Experts of a small language model.
Size: 9 layers, vocabulary 2048, 29M parameters.
Experts: 3 picks a token, a softmax router, a shared expert of 64 neurons.
Training: a variant of SOAP for the experts, 342M tokens, 2609 steps.
Below are experts of layer 3 (counted from 0) of a mixture-of-experts language model. Rows are named router (the router's row for the expert), gate (a neuron's input weights, with its number), up (a neuron's input weights, with its number) and show model dimensions 0-159. Each number is 128 + 32 x the weight over its row's rms, rounded and kept within 0 to 255. Numbers have three digits each.
After each expert's rows: a language model's description of what the expert responds to. This comes from a sample of Wikipedia text that the model never trained on.

# expert 63
router:108125092123137167161165055173147146098086076170118135089130099073152131092167161132183170108105204172097158164175215134111124168097092147129208110159119150124188141159125113182095131116171132157091139105089136088135133165193129168173116091115120164161078142134126083135074115131154145160137113135157136112121101119135114156129170107101135142107183175091123157085152129161111129103106135092100147153104124073145148116124148157104166134098163178107169093105114110122153050144047124
gate0:151093141077085127151073115117176141091165130105132110084174169114095155085093081121084164125150163144109162168126137143111154118155150118170105178144135183088131081141165091111138160136056177151134159143091106172115086067172149132146150151121122098078083078129119129088126161127158085147090109134111122118157129114173135117142117111030095137107119103200155086121083107138082124116169178102198171109158114139149119126138130094109142161158121137138137134130053164167187094086134041
up0:151141151126134158116102123150075154149172105069154113130135129108107124059123126102080135138094146155122111165107128172138146130132174112047146120142107156153130131127107114099178189136114149112182122124147097124137068093126105147105125089070087154197092092180127160077102138106091142047183084134154162139141100101133151086082163133150092138127047138141090117075179119178101104168165074163185052045143144124165135146173177135101093147117153138143147105116122168100097104130106107
Description: Single digits 1 and 2 in tables, routes and lists, like Highway 1A, Phase 1; plus pieces app, emb, gg, imp in December, Pemberton.

# expert 17
router:161111130150112164135149063103118104089135088142103112124103081085142116140136136164185087019120184155105166108135143170074140128117133137118088112122129153142078118144116127115078156143161172161150150154146072107140092080174147171100170109095136135090083150099150165096118114094147143190141164136206175140109093050141108127159213112122140105163118093136122118111111126093180162106156104113172116079149170148106149130180108143167122167112140111109084137159093141139063080191092154
gate0:140068125193025102127179088185136128135149173172040102063099158077128079102101100153142091174155177179106122119119145145115118127105147160137153095151155137092144136132135096179109110125117116136140105136059121132137118140082140152107122194100080118107140085086153061145127163077127122191115098088105162122162158124196123167119134137132128092136174134074140122126148101062102131140138164142179148121157096094134110174088163124113143142136128072140095123108143157169139179177106163
up0:110131108115083111136122137144071038140099169112205112153101125136164131086116168115135099155104124108099083106129134132088075125108124186117149124125123130111158129129141133129124081129148070100149119045093164100179145190157120133111108143100108169110188158133121154146141154127094150131131168137114119096092105113189104119106147150104223062155129121131057072093097167130126101137171089146124117074175113094142114146196121101111160108180082160090189077167122122186117111122086083
Description: Final y and similar endings closing words or names, such as gallery, deputy, Barabinsky, PlayStation, plus pieces like ill, ow, ick.

# expert 9
router:114117112132143178105113101145137158105127135117142120101071097168063158134123134125133131069101107166077067139130134182149195141112127184148159159097095125110149111117103113127134091117142112119127102140171130166146135133153143090134144110089144156148112127161119102153191176082158092103111128106170131100164133126155150119186104127084164114170137132164101149107188070120177116078135168114176194093055123091087091096138226094151139094053223163126123108139077135167146094139143179
gate0:167120104143153120153052137125145099106157086139164075104103149137166120130135178203112078151143169096086153146147144130139127144140110160075067107094095136148095070067127149126149107181170142106096130174146065105122117152100127170112124049182126148169142093064144114151154081162109099124104114110142177093119096137124132140158134144154099120118125118126167100134092097190071135137131158195140085154129170125176094136164190142147112108126112240088143173070167105130130145146112142
up0:178118092120141165128107124112134129129168084062148110163138125093215134130132150106157115115161153169136151132165135137128193099100161113166132131081128158107173102172126129163140095160125200090123122092133140049102150121162155122122143059122101158103145128080173049114103095126182099069154121102121086079132123193127148164150140075106093077150109070136175070168110096182087105134104089068115151130116166190165160136146147163116072125122115122139120133129122078157132195127134100
Description: The article the/The after prepositions or announced that, plus noun-preceding adjectives like new, former, local, previous, original.

# expert 57
router:141112113146124098087147169165086116095106106139135165068123122098092189118129140079126105120123168104153108139115118127177154086125102172172093142137129083103123123107130213074120108116088127123120054080147081135125121133186075189114125138181105141120098151071127108132100143093095141093169124146055140104106125139165105152100139131081106130140139170140130132118166116070141104123108107054161143093198125177137125126136121102179105075141171076079092066119120085153022149099159140
gate2:100107101081122171157142107076099111123110103147136127169131107101118064117161126126152113044083120101132148129119173152173083118111102097043118128093184117101158133083141127159110152149139146110164190128152096095137156135165090100107200112104120188040081163127160132085109165072109096085144141098098183142083139096109188098123123144160183222131105146123137133135133077110099169151172130169126129160096095106125106133146141165174147124104131143072138143136149100104108186114088082
up2:085188122131139130117100157121147172102110131082155110117163120075125143152153196170092173135153116117131165155171117155096147089144131127177094223133154118122153131088105180112180106167081095114150138125175112142173098109115076152114049112128110122178105142059089145128151153112078085080095112135069152132120096108127174092143161148147120117126171077127125208146113077133208112142165083123090089158158125120132114113165151171112139077119126158103124073157154103129156157139058096
Description: Early word pieces like con, Con, Ma, La, mi, I and the l in World, Atlético, Carlstad, plus Country in infoboxes.

# expert 8
router:090119123089113187164073119182138119163121151086149082149088126138066130139152129186107101152130154104156145126117098095101153144138186086153111120107156185104173103170128148133133107103152107073146082115155121102103155138125106155167163125089187228100122138138069163120097117161212097169162162138159154120101035082167133089123140090141099098151106142128080149139078082129147082165134164115125082100146163132126158094140117118149152140062165098125124100157085072128110147066144117
gate1:172161103114137130178131122141143153153131111110134139092071135100088110140089151089135121081149135112092164105157124088111126171157116103108125114110147137155079155140077183231141173162153112124154109044121081149096110105143130094166093160158188163085155167100142141104134129179078103095141085160156171133158090115124120134136159156135139131110174147150057078059117123176048087157120144104129151138139160107130117200104168166120162162159135176111153153123097105154039143088132158
up1:092098148137137114102114173154122107085137124075129105150173137106081152176129126189117182161125173137154106059139128172185090121077110139146133095157118139146151085105139137102128122122097060116083153149174182122161095161134147114091130110065173120154130089101160106154103126086125110132114149123064115188097176102118139097147124135144132093121041130117155198208155111125127071109143167200093109103159057130134150082161104096138116102121163122109126090145149163158211136129170088
Description: Word-initial capital letters starting proper names after the or a comma, such as D in D.C., K in Kislőd, Y in Yin.

# expert 42
router:109099116120103138179188114109147137128166158131126100162130111151122183056194120117073145171176119088102093085114116147077147113101123089104184152139096123079133166121118109204111137100076155118178101091140133105155119113152161131104178169106177099111122134068143139104152065102116143185120122117143127164149152027190113137135093107166147088130121095063159078112100174055176066083129102073109133109162163151184108114109121173128122108116159130117156143092150126143149144149122121
gate2:151158136115108129149099168077122106099111152172156157109109142167202095175080140095104068166104149199134097177150105129073115101080156128167120113149145139121160132131168106105098172113150113122167125072057090163111172160110099084071096089142102127128138132173107119035150102158141149144096124141145145192148069130135163103120182155153167146110175170119148107162067134189149132125064162125111106154110128149131131145074146116135069152184107105111134140077135088130146064085142135
up2:194167107114134088129128085109151093131184041102178160143132106130154086135144185095198117107127121129129157083127141109052156109139150140116069115105177082094125172153116066136124102104132135150130114068139142142113108128123159158162118115118152107082164112102148111179125192116120077079158164110148165158133137163120163101089109142197121116139121169187039162165123132159096091085068037105095093172110099175180133128128116159132100105097097132129154129096141141159100121123127137
Description: Mid-word pieces "ad", "e" and "com", as in Canadian, already, Greek, Moore, welcome, added.

# expert 41
router:104134154124123173128141116098123167115156123129167104083108152112055094145153111055170195161095140166168128124169103178081129178068176140141111134114118130083106150081120121138159143102079172140082139167112144151138078104122114101092145108211128094181192100072087145170136169081148106132066137154117163179153131148121131152091159123118116141153073137164211154142208121159118118134115131071139095151127114120118114163106093135146146122172127043103165119100092070128128152106138132
gate6:156173112099130127129107131131111154150183100176131162042118139145159157089128181130148172083073088134145120133099110169151213148123218104207132157197122109098164133134122155156044144137106146130116115112105100125141141085185171085142149109128133187110146136064168128113142074068125160093131140118140098090074096116134113102139145153087149120150156117115049182151141115201128145129138129119134125132131152141187073168075131109129164187120113112130116092144125092165121117166121138
up6:213115064134115159162111079113080162116143104163097118202128133151071126130072129138135101122138088185189144180102171078122122145175118184124117112155131174106101108159093155089163104071130163104197167086063101177103151126123132049172160179134157106140129099141151075085077124119111150202166112159081125161131180129087137157142118160130167144121109160128152140151090123132067126073118127099118116166119109131128118124084159136075115108132185122129100151095134154136124090152134122
Description: En dashes in cast and track lists, the ard piece in garden, ton endings, and institution words like University, School, County.

# expert 56
router:100162154166103092166138119145133123168040133092089066116172203153125138156132096093084128117146132148154149198146086136164072103142091079151120169114116161074125101140105090170189134113143149143147143146111124086081124090144110090172148091065141087161170148164133123116094067065088137108121105094137101102097084138135062105107135131111124152203101071149118139094120115183138152142163136147168155115101124130156114180172147115158138148105123110125032089136166118073145124107106110
gate0:166175151119159154150090130079125165100111175148131130104096122170092126153129104200115111168120117166094182092131067185146091099157147128136127057106142150133083114114126132133111097106182128113137202125180147100134118139137201153161142119126155167160072100118147161061163101132154078124105151126099126087184169138118177108187132086122098192089114144120140152105164116113065186143130147143064132133146160130135051137156124096138139199073105083136117173150159078154173124137111105
up0:164143099123109123108155187134097059110068200099133145102157144138105166178103131116174179169113144139186085116150117080096180157116133121105171118123109142115153088154148104125157107159123089114143087078115107152131170137115126114161135213149156065151119061151133110107181139146082095132136071147068061179140094119141147141164128148168076141168122129144097131142128119141145141115120083113122122194169036092152149152096117165206142100118165148110192107156128117153114158143087106
Description: Two-letter syllable pieces inside words, such as bo in above or somebody, ga in magazines, mo in promoted, bi in biased.

# expert 18
router:128166063131104189092167103128069101096151169147131158133072146127108108115176133168143136085108166126041114170165136136111145150106160152115062152110144126152085104139163150165103143137127114106143147129133104125128100139158162106081124152187129172119114125076087068088146103085098068141126138078180124115150112092095111123163113087166142096111085137090150130142107102144108152117159116049148192213137178194187133089133137101096151071162070145127152082173081160137129146125113135
gate1:140130096119099130092130125137112172106146140108155140144081166107098152123084121101125187142093104130044132084136103092072093211170149170173133149098089160186131100154137174139054106104119178142103118060165211137167126149137123131131150090080076068160086155120086115154109125122148143124111181154117084103113118097094136109092082166107134129108113165089114121159087138117092125063149153148086110170081083099103082101100123129081122172140176117142149147150161181167124088155119174
up1:074133017152116088167127142190104122162140188126051126149139095110113143122151090154105091157158179172145171150067129091134098104119148178164116136138130076213172103107109098123212143141177101173150122115153141120094161137129155077119185101143095137141163086109174121134134115144084177138116073128084141079123095137176141141127109087091131184128152079089123082132152153123144177111130161067090127108135148131156115152096147080084138118114109085106098147123115150095117083126111141
Description: Word-ending suffix pieces, chiefly "ate" and "ary", also "ity", "age", "and", as in Ramsgate, beaten, coordinates, Quaternary, Revolutionary; also table-divider tokens.

# expert 31
router:110141108120096147145084167093136144112108081120114146133117164155136134143106114080139193188102167150167100146145151115157102082055142056107116148138095179170089119187115214067106108130171088176037113084123130131154117179091139114097149105125100094142150164137122144164120099118112108049193113127107106100146109140055137096095111108100179120108102118125101154156105126115084137125147162110180086177125158148084110107078175100133156114099118100127161072110122124105113072184137096
gate0:155087110161081129124113135114120133139173100118137087141167085129114109120186135138142131149175131119150139101140138101098143186123118077154115120134180104138130121131106182194097128249188116054148120139179104124200134134200134121107115141183115155104114146173104079130127144146131132165125178131169227156203058121114190149083143110112125075153087131134075149154130161120187161067173150161112148137145169156121127135149101079151154122114122158118125091112109140098139131131142114
up0:164142127086131116171128126116116142145178134082068098160058099142154134148105128140152119137175118117124131079130160059133130136145191117115154115116122088200135113092151106168163156144115102157168090195126167170118137131128207123128118107143109141215104104126132116158118158116153155105171118136170135191172134084132170111114155192076154142154109129171144088152167125089133138076161145201163122069127184151069134077157138165156084114111117097089208144116129083126140131161187114
Description: Dashes, score pieces like –2, daggers and odd symbols or CJK characters inside table cells and sports results, such as an em dash for empty cells.

# expert 10
router:145225180174145109135130168110128127103141104157106089164097158136153160127096091166105147165213126127089161087102100103076082139179159151173177114117128176103112117165156116081111062194120113121136157145151155099116136196109102126111100158095135105150112131101165173135112123139165108147130117141142128119141122164151135167101149105111086158055174122129136114128148193096108084167137182111116059194086160159169150131134119177103103052123143149132105140173133111138130044115156102
gate1:063168121124143143109077133148145142138133080147145169129112159159126138123159119128166170112094144136132185082154096112111137103171142069092140095211091115125111162115123100169172156136159128108180123165116110243121086163090045109139137098127168100139133134127155101098103033122146143129158113115136120110203131093145143144142093112160169206090108158150122066133155120077148121135104090180129158152189074141125116105131111154140132063183125148095106191137147091123129131100122123
up1:125162114156107135134102132187111192168124094105103115139144125160149126147106103166066130163113139186151096131137140146093186155090111141102142210098156141114121176142144146138178100115092152192143138104157119125099103106133131126167119148184185169132092132122109166102101178106110173132156125169116137076137115137162096140023129063093107104059173164118125145153186149187124107125089098121167103102086163070146072172144127094099156127114116108134154139028149107132130150084098165
Description: Mid-word consonant pieces, mostly "d", within words and names, such as Wor-d-s, accor-d-ing, Ol-d Dominion, Aliy-ev.

# expert 46
router:155130111134122118122142121084140115219131065114083113183128104159169149167104175140150099117116151167107145121109105101160237199146132145174180149120142166054163109136129084047128094154106086143078057152116154142090147113159121111157142132131143150125127159167097191063152147092116039184126151110153157112134152129168120084150086116083145102086084130113088109112118113157149139145118089115094056118144097132130061144126149147116114136101121123122089140095112152158106093145114139
gate1:174163132124160127141080180095139176156121043169103118060120131126159196129155081094108128158111138105153108078088142137116124053186134172163145092133104080138137101078144145115121161159153152141032139142124159118075149128109149144120064124141122132112084215112101142102126104144092141104143131152112131130153171154115119107103179088176108144165099084134127128168159183097143151074109086148124162139064105153118094112109147106107153104117063081133085165128121083176084154093166117
up1:142170144108074072111129155102169107136089153139086191110170122119154131136088090098150147155152125121185121175105063104133129139193071126106138176120169144130175195127132158082107110101093076019118125132141191131154113135110122168157109158152197155135136099097149123148189184098144139133127135140152104157160152143166058137130117194162139123163139148138132160151166103110116137165140118162146111195138158116079110146133167086199129105119101079086160139114128098139068157110174102
Description: Stems and middle pieces of common words after prefixes, such as re-fer, part, most, continu-ous, ex-ist-ing, young-est, if.

# expert 35
router:128078101084185121170103162146080115127125120137212108123176155068113103097140091152173100124112169198171107113119125124152111080110097179105153125119129148189183163120133141109145062108159122144082109139085216114116150164174172127132120146156078117135095109127099108101150141157144154114132158162116141111114132104127103086091121133133171141165092095142152116133112111097167118121149098193145098119135166160176027123207170107079176164188149129060150132108139130098125105104122160
gate1:112120094142170062162142092185130116122148113146089125070182121128175130133071128114127098060121047110102138147140117141096141092182073136136112129163113081083189109119102144140156155118087105167117199120166120099108135181125166077155105081095162092171163127103080147142146086096139115129115100134149151100108189134092113177137144198116124116162129150085144095154086178175119171160149154193144090121146120188179157116177097134180083176152118133099142141104143116125126114068136166
up1:178164106095136127176145108102099118171188167119142120141145109110195169151122113118177132155127129207102133145094136096149129132100148110095084164132139120061125153091119145128091107096132045137117124077084117115135151076154110139137163135104116158129196095100099099143056097170184181113108116123136147133163165147087116134138073157130122082154137068149142163097094206150144162101112154101121139162106171068130111095129091070141089155071136101106098104098110121111186133200071084
Description: Opening word pieces after the or a, like st in studio and stage, sp, ch in charts, comp, and capital P, B.

# expert 43
router:126100185110127145107131107182131117102129148136177089114092093143107081120161152131129096096136198155175126198126097109132126167127126155130097134123131073176113065118130112112128094179079135085077050172147112168148093156122160098133114081122144099182154099156126122110146097142145114080122101136138149128140088135175186126120152139178164101170216093129137135128077085123069091100091119108123087127115091198122147140136172076148151136194144149070129173151175087053125134118156082
gate1:139090143112073154175131066104141134132110124119141126158137117184168083133087122154118140141055109120111115159099190137105154103125125126124141123157150121160121102162108120135164154133074070095168159077083113102104114120127108104069130118086124113206084147160132113093123197186093055065180113148083117156106155134080110134161179087070152079144126128147171104170157088120152117185042159101140159168102146109139134105065159135125087116124136080189139157115144149119143089131115072
up1:124158118124142064101115181166116109134097209134115157186119106120077109106177098130156123171175119093078136151143143127155093134152097151076172125127097070153164126128100159152142092104147134182166107173169123150136198131093136147115150176147125126073103059088121162174173089079176129108137118057178109162127138117136089123107152111193115174109145163120143115104178146158091169131129070108141130096172122120101116139145144171144131127152104091116123115152122150145100163138166253
Description: The 19, 18, 17 that begin four-digit years in tables, dates and species authorities, such as 1931 or (1964), plus some sports words like medal.

# expert 55
router:149059103132104139172164123154119077138139130119126144184138188068131139065187148074121104175102121146118126093116106088103086118145153098054101185109120105162070114111080135107148166121118138183115140088052094102144110100122138152153111134144099077129187119069149148090102113187085080151113110145075184137108120129168112144173112101110115150122113132094143092106144127069140146082151109156120087106177078098148077089140150104145150145139088141124216109072154097123164154143086147
gate2:129121156116158169214170137194138172139159110098117067190165136084089148202109113080111055125141110184121086142064078178149146138165115102129092116112145091136154080160075077065120210141125115106113067090133172153128078099149090120163075157156153129139148134121129107121130122123117210160102165154163153110162125112146118122142137107095112122154155067150128156141147110108088186138197141114158146115168113134142136149127117182153170144094116112134102158131150150156141133149165163
up2:139166108195156104138135154145127134149187155171133077154183165145121138151101197149098110082158090138114135124073177195139136130131139098110134133145167110140153081103082145115074188118179075148184131163145076183150152101145119153136092130149139136198139113117157085134115160132145075161134115124102113053172128125140130120103153143110123126118136111110092114128153109207117120158149103064128158186166108160165108178128148164157134160071110147166066133049114170179106134120126196
Description: Mid-word and word-ending syllables that complete or continue a word, such as cle in clear, ting in rating or painting, um in Summit.

# expert 61
router:169139098112078123102142133140185199129097173097148155161118166125127108074115158131082154157119107126130175138163163052103096085112104196182087123136117169188108128139091132116118157171075090121078079114122116103101109105126164105161110132101146085138155106090151109118103117189148156157153167110130114064128089134179119104106120134097125116141126103157173082136062163103124126143156210080189111168068080147132110084167124057085128113091097181114179141135117127143118093153102097
gate2:126171178042217115073131115092147077140113074081130097127135136157127096179102141164199145145156059163102164149163179142171137095115131156129158148107134162109120168162158159139149143152070147179120139198077145154137109103071157125165131157138108112105097159109076167088154166080123088174123159162144060151150152146143175190133111103172169128134183105130092142132143134155159153125118136100154169145120150117187065144116141132145111105128122115128164096124099148099186133105110172
up2:153099150155109104138124135112138151161071121167078162115145136145159168180150143117144145157122193149116125116085090160196113116144200124157141149126145173105123089089135121097154147174161130107189143155153139083104112082100148114093097083115137162176130076116089171154153131188077146094116152084071190111136100092173143132133107111121094146135088167136145134083127190075101076117186136087168152100144147121054139171126145098134120180093142159094086172164153045161156178139118136
Description: Plus and minus signs, decimal points and blank cells in numeric tables, as in +40.8%, 27.6 vote shares, and formulas like q1 + q2.

# expert 53
router:140098140163128140164122156116145148134154106122137143094116099087163156072122127089141140105072130132128091162177158179146104130115143140127093173099083127134212126168089131140109076119084186149133188157130120129088103083166096130143127157094181131102138157084133177137164132167070146102104095167103179086090067122106113140099120110137055106058150140118086106159171043095077114118146127146154167153139100176123153140141059134145095106126219053122116101120178120120092108131113106
gate1:136145126156111170121138146082102164159097117123129084159166156121170083120123160134060140137121115120114118078085152129138184143159067081158196095137181079143095123132124085100170154156119140211221101093149130150098092097102100156102087141123150153124193107108123123157079111147129067118137172155087150193132143137157110117118099064089089088150142108122137138160160134104156121152084122124094121170039113154108100132125120085144147098070132149186128150178108185145109133172091091
up1:105139116179132092135088088126127111125079156142098108159152143084147161101092177154154122152156129135123121164164136178106141143115167073130116127154155158091145197142118117180074166176117171130159108066159149145128104140092100148178123069180180090079082169171103171161082141160127077108120135120070171132162087125106161184099125202124134123086147169115136118114120093127044165135135077145082144142104116111108113195097105081161130179120161134148097185105124089147121173108112182
Description: Syllable pieces like la, ta, ja, pa, Da, Po in foreign personal names (Jameela, Aneta, Benjamin), plus capitalized In.

# expert 58
router:105125136172138119124071168100178208121145131122071141137134127162150181160113119097102094133140175111141174129114078119102135102117117073106149109111159148107139114131128171166162199161092134137157152157158139162078127124069171157159125171078104172126134138168098133150159180130119124063104101094169146173148099108117178121158113168117151090190167180131069125060105117140150048078094168134110121172209133173122101124105125175145126156107133091102110152159146134147139126177067085
gate0:071106140157114144095121151128161161185142164138146133162090157109094097097117067123058132110219102148103153139076165149114121131191126104178156125115076162167070143113095096109132133199145119081093161115118085136113130134100126144105096057116098142111084161168121095147152192040124155175143163176078172134149073109157072142115159208152108152135145081143100126162132098129126140122156127110127162169114133140151126157169102127136173149126138142085108103151085156057115114148095123
up0:113125111157112123135075204122100165105229115078131124179148103174115141145088099108097093092124204137130063138100157112141111106109183131133137095147147118144170051104117075123138135086052199160114117174117085116086083151148153095101170124158149063173133136107152156142110179151135128185128126130118177199089129132153162104137147130136060164123096138095151170142125093081119138136121131128126121156118106089068159126111089153134109142141169129090100123118182117144065155147111084
Description: Vowel pieces i, u, an, ir inside words and foreign names, such as Kiel, Studebaker, Mediterranean, emir, Beijing, murrayi.

# expert 20
router:137133043154162067085163163128122122140103143139085164127136157135133161080139128158115111149122105107148099119142131094159112085131172166129142120144138125133143154147156173126141115177156069108189126087136116097085165157107120154184167095070119062100154110150183153086091108175103116082142163109181116096099164129158108170222118109098122145124142168137172099131094116136074059151134190194125115167115131114132129187111172132096136139088115121165110172112213134080120168117149070
gate1:168181174116106103158143094136121133154116122089148138162106107128128113159099146121179171121138173089159159118142141108130089062089086098187101063113198137152111126132096064129106170129149138167105165112134132155109147146121179150145128093134110116109150088197153101156099039155107132106121092105098109126077170131128118151119144099140117131127143092197152117166192096118127107192154094210078126121139112174120109148183120184114120160131121162052162132065192155168124157139073120
up1:112105096125103173169143154159188120142127119157165112106155131137143121125143099132074094140102181114108085185173184115208125132138149128166175125180128146169156100128172115116129207137088105126103115188108145162128193107126098106133138146113131158088141162144127105074121147158133139177104115111091180159169122136135130132082112068082192128144193118104085173177190169121149124129140184161136137093117055158141131095075099122096160147113167156134089153187157163141161113138195074
Description: The = opening infobox article titles, plus name-starting syllables and word-middle pieces such as Sh, Ja, Mu, ul, av.

# expert 51
router:144175113123163154081161128124205117193089177126149127118142088112148119190153122151120118145084151155124123092151146079161157127171100099115123182119131156136118157131155078094133163100078117139136086198130134113093101082132089124098048064121110121153176146090066135132156120115089106144067147093092147162187131131124155101133137146152118165179163197077100152143189103080167109136126157153132097146075181227137136138135159095139166163141130112161088121115117151132121062100138141
gate1:097096151133120134130169098164115092071158165148132049126121100088143110133094103178085155119170211170116106151134083145084099075153123134176118158088170153114086135130114145071119094124149129137102160112080092082184087167088148144148072117098089119126102116100141115126145122161154121084144114118176166095096162123121144110097140121126101095147116150140147177113107071091084088164156190131156175138203092091109136071133176102107120088165152135159172076109166169143097127117043103
up1:113145137171052139171156132161103077118135184149143131108155135107104136100170113168100125152104156143123095103173083070153075114138112119139151131083201141140172114081120124072133124137140135128120101118090086095152134104111124120070125076115125164142110175102118142107052163134155116103123188128183106123011171099052149158165096098082152110154167128171125107173166097126112118117119204155141155104154052153155080181138157137106144137120147143139140101135142142072094144146120180
Description: Pronouns and determiners after prepositions or verbs, such as his, her, their, its, it, him, this, other, some.

# expert 47
router:146157119128151122140154116135094160134123138137143117116113174129147113201186139187101187133062130158103134118147132126114152111153141062172192133121090150084097139123119173133090193134173162156068094129163117162124189120112131145188174128186136165097061117135229097094141173126142127114097108162117163105111104131177169183119158112157138148169123132141102135117043166163134150121138108115127172164093159129145176123131154169109111111163109182140108045150191111141141110089102098
gate0:132144091149155057152108111154171092156136127126150194127126078138196118125157130163132159095161148142097133104137067094103160157100101124126123177081098152150155096111107114177099110180147128155161102084150149140128142154102096152081110095150128074156103136123136141105158088066189110157089201193149108123117084126180148171196119110150086138122169097028155163103096136159107119102135139152125141133142061109107152083158108113111178098178109184133116090101158123167090134186143169
up0:108168145081094166090162107101133144130149125124138100135162128111071174124102157148139137182123093103132177178119139119110165122189114121164211138151118136068155080072042138100148120070166179129147117109133177116162140170159101149104084084061188066082119121103100115129066110110141122120133066150123105093165122110073135082126128137123125056152177146148101089073145123124167165081112123148144153128152139063172168134108119111195103157144125128146118162119132144102172166084130101
Description: Pieces with h, th, b, mb in transliterated Asian names like Muhammad, Chikuhō, kuthla, plus ordinals like 226th, 2nd.

# expert 62
router:087200202120100123150156154101135113139127136189093165158122058145145125076108187205165224101132152102141133128178118133085161123098128102067149100117066145110142097121113132163135129110126122219143118074066137130180160099155144117098118170119113157092100134082104118111137146063132156105121129099139097166109184153162152117119182137085141101183124164162135141088162135081129156114134142097106099117160121099054135106124101119150157083114114081130056132151102133152142152160122145
gate0:068127148152155227095135159163103095072131086114133143141147143117171145112129127103098109174101061156197165120106095130155131102135140156094132158084134091175134133096147162129132122108107211151113128091134212145171153096185142156136165077185100207112100181110101071151146112143158145093119137125113073113156116148162031129118093085107121142114098077125121086130151111093109101158105086167117138123164143132102129134140140067102131149154131130115164131149156131143147143149110039
up0:078089131169105171116116130129080089122129086089187114132134121130101118107136138126157187139126137085134136117126175124114117133155126139110193161125144138090135084137153076144189096124140140135069108129150243140118137156084123151104143084104126083118105086110085195117093119144144177106121077131208187130126138134168177170178123133086120087168108104104132110098108079177054126099100130119108185132156165126124093073134154130096109091090168118071131172163194140118197127113104130
Description: Lone space tokens between words in running text and in table cells, such as between a name and its verb.

# expert 60
router:164072161163117063146125137108198158104165114144157133173170102113147120104119156104144104135116118099152128224133107231125171179132173138123103087101123092111118125178102126137184154133173152081141132115122132141147066165128061171144089173123129213153117168118116175138120149124110119140149147162142154098129157151171108177108150100175135111157088170098175137131192111132135199115090129145162141153155168167140110115118078110064170112153149098128083135072099133156114152154089124
gate1:150109092113072116163085166090091146131111149113085109136129120119120120126095147126102165143098127167080142128125170166096141151050141150107124107088164060165180090162054045117104177146109162088099114070121151108149139162142187126100151131197132063149102131104114153118082086123138118142163111154119118105132117185059123172148136073154142080163150095123111158087150059108140137147119133127135092105123181198118080135120180110140197125127114119078170102114091165136156161131159082
up1:117128076127136045130115154168146098158110148163089117123090129165196127107156116097129117175132099146131171144171116121178140141151084075159166150175111136157098208105093181167154148098132146211170127152130123144097126082077128138173120114109116124140111154113151087123179135114098096107095059140104189104100129099143107102139135109119065166004155154135154075133129093094136074093160113108117137111105072113106143170175077134128095111149124105137085115135072111079107154120136132
Description: The pieces "de", "da", "van", "ta" in foreign names and Latin taxon names or word starts: debate, Colubridae, barracuda, relevant, Democrat.

# expert 15
router:097131126172102134182133135119165061091078111146076104124132153140157162109138147129109097108079105149167171096124139104123195092147161150151122091149096118112136182150126097142046093144162175173157057125132162161126145097084117162120164163107185082106135125161096199109121102113142110143117097160110107133155187176123091127133143097184137145124128117127109122115092143143110115198161120152141130195174124118121138198136127186095117081195129101139180104068133060109130177160062117
gate0:160188131097109104148154093141092138118150134193112145133077095095137151128138170133151103059164148180132201149134110095103140110140144134137120145152152170157115255093162041119080161151186175126113121090109106121122176109135114102162121111100084108152161111133120065137137154142147143140093175135147121088098150152067156111117151146122099079104145092131082121108171122138178109085071156111103104102153105135145097191111114148141114189146084071131108138072146071169166138167130143
up0:172111176128133123149167158148114146088162216163129146067140128128108179160148091146139080139132114089133171088101112143112140088184080139065124140134146116142126105147111153111127095125137041068179165140147138163103130123153093150101164089132132097065127125168158161134131110132153104095153148137217150088148159131174117187171131154201153160136132163038145165095088085136095094160165073112130120086130149147081135125100156176116147072165148175096140121163154158114139124090131149
Description: Word-initial pieces starting words or names, mostly f/F and C, plus ca, Mar, Car, Ar, sh, as in folk, federal, Marine.

# expert 33
router:144146167107105210121111168123085172113124126117174149141106076125109066127208153159168213143110070103131135112105116159145133120145121096083083129125110177112049160152092127155097126134178177113114086154102159141147130143115133122161129143145073179155171087124142086174141164110181119059109214130146166133109136139118170140051166100120140073134105110125088132148063126140124102105132124180099124138106153115095122068111129153160154090070134104097119129133120145157133110181192116
gate6:096077138113108203146162114119119191107116128122188156130088104098141107067081127115094151077165101111092103065130146115128071112154152152111124157095094087176132109133103133097139185219149129147107195116065094124120086103072137176125102134089126064128147150112121069132125124183129160097131077118133160147099154173147170120132091146090078126103097113169119101144188098135102081167102119137123125146153085147130107147093081192109112100164073113152120184164101154097139077134087110
up6:103135103124144162158127104134133154125171177103138133136156126088157146120136135091119155134129149127102154105117100094199113145164132109139124131099107150112089154178142124111120157076132020115167113075075133176144103152193132095114119141118180079146158146116160037152111181100150164158130093167075133115133099112104149092126111114091185170087176162112165126128102134190164142093132115076137148092160163122188148143201139156197147159071124135159156075101079147061129094118178120
Description: Pieces of English personal and place names, such as John, Robert, York, -son, -ton, -ley, -ell, -land, -shire, e.g. Mitchell, Switzerland.

# expert 6
router:080066103093104114141110129120098102138134057156119116155147148100124179200141079157164128119093124149137078087075109197127112106144081186157153116141156146147144165143078135109148112146156154167149158141115128127161129106142104143091136130165143080117136116125126141097056157137127174154110104136136036176121121104136156101152088134095170150212118173120121085129171154146080104088171118131156160070023091137123107131082086131148129143156163191102084116146110090122184096102153143
gate0:132102129107126164242118147160104122056110078170081051123081093154104140194133090117121064132149133151138162171109133073197137172144087132091125138128175106125094157150091129115115162165158080114138057126149084089155195141144156112138105141124110118114135031107131169192106192105179099181140124093104112115132105117148177096121152103154150119130111175131123087151146045162126116171158106106115149097130128133138129172113095126159129176145150104117142107132103123130127144153142108
up0:100169138113098160125084142085159156158085217130216089089146115118139123089114165151123134128165116159190105103175191114168184107076173136147083105110148083107126115142181154090148121165159110201160108131104118097119108145073104136094189143095135073133154130188160129081157117135126165112146124147134142172101129141179112191161114124155114162136151061104094118121177166120171161128108135177128149144167116126092090116154160161106165112154096156121115182165167121177129121084089169
Description: Mid-word "on" (spontaneous, upon, opponents) and single capital letters in acronyms or line-initial words, such as CCR7, HFB, "It".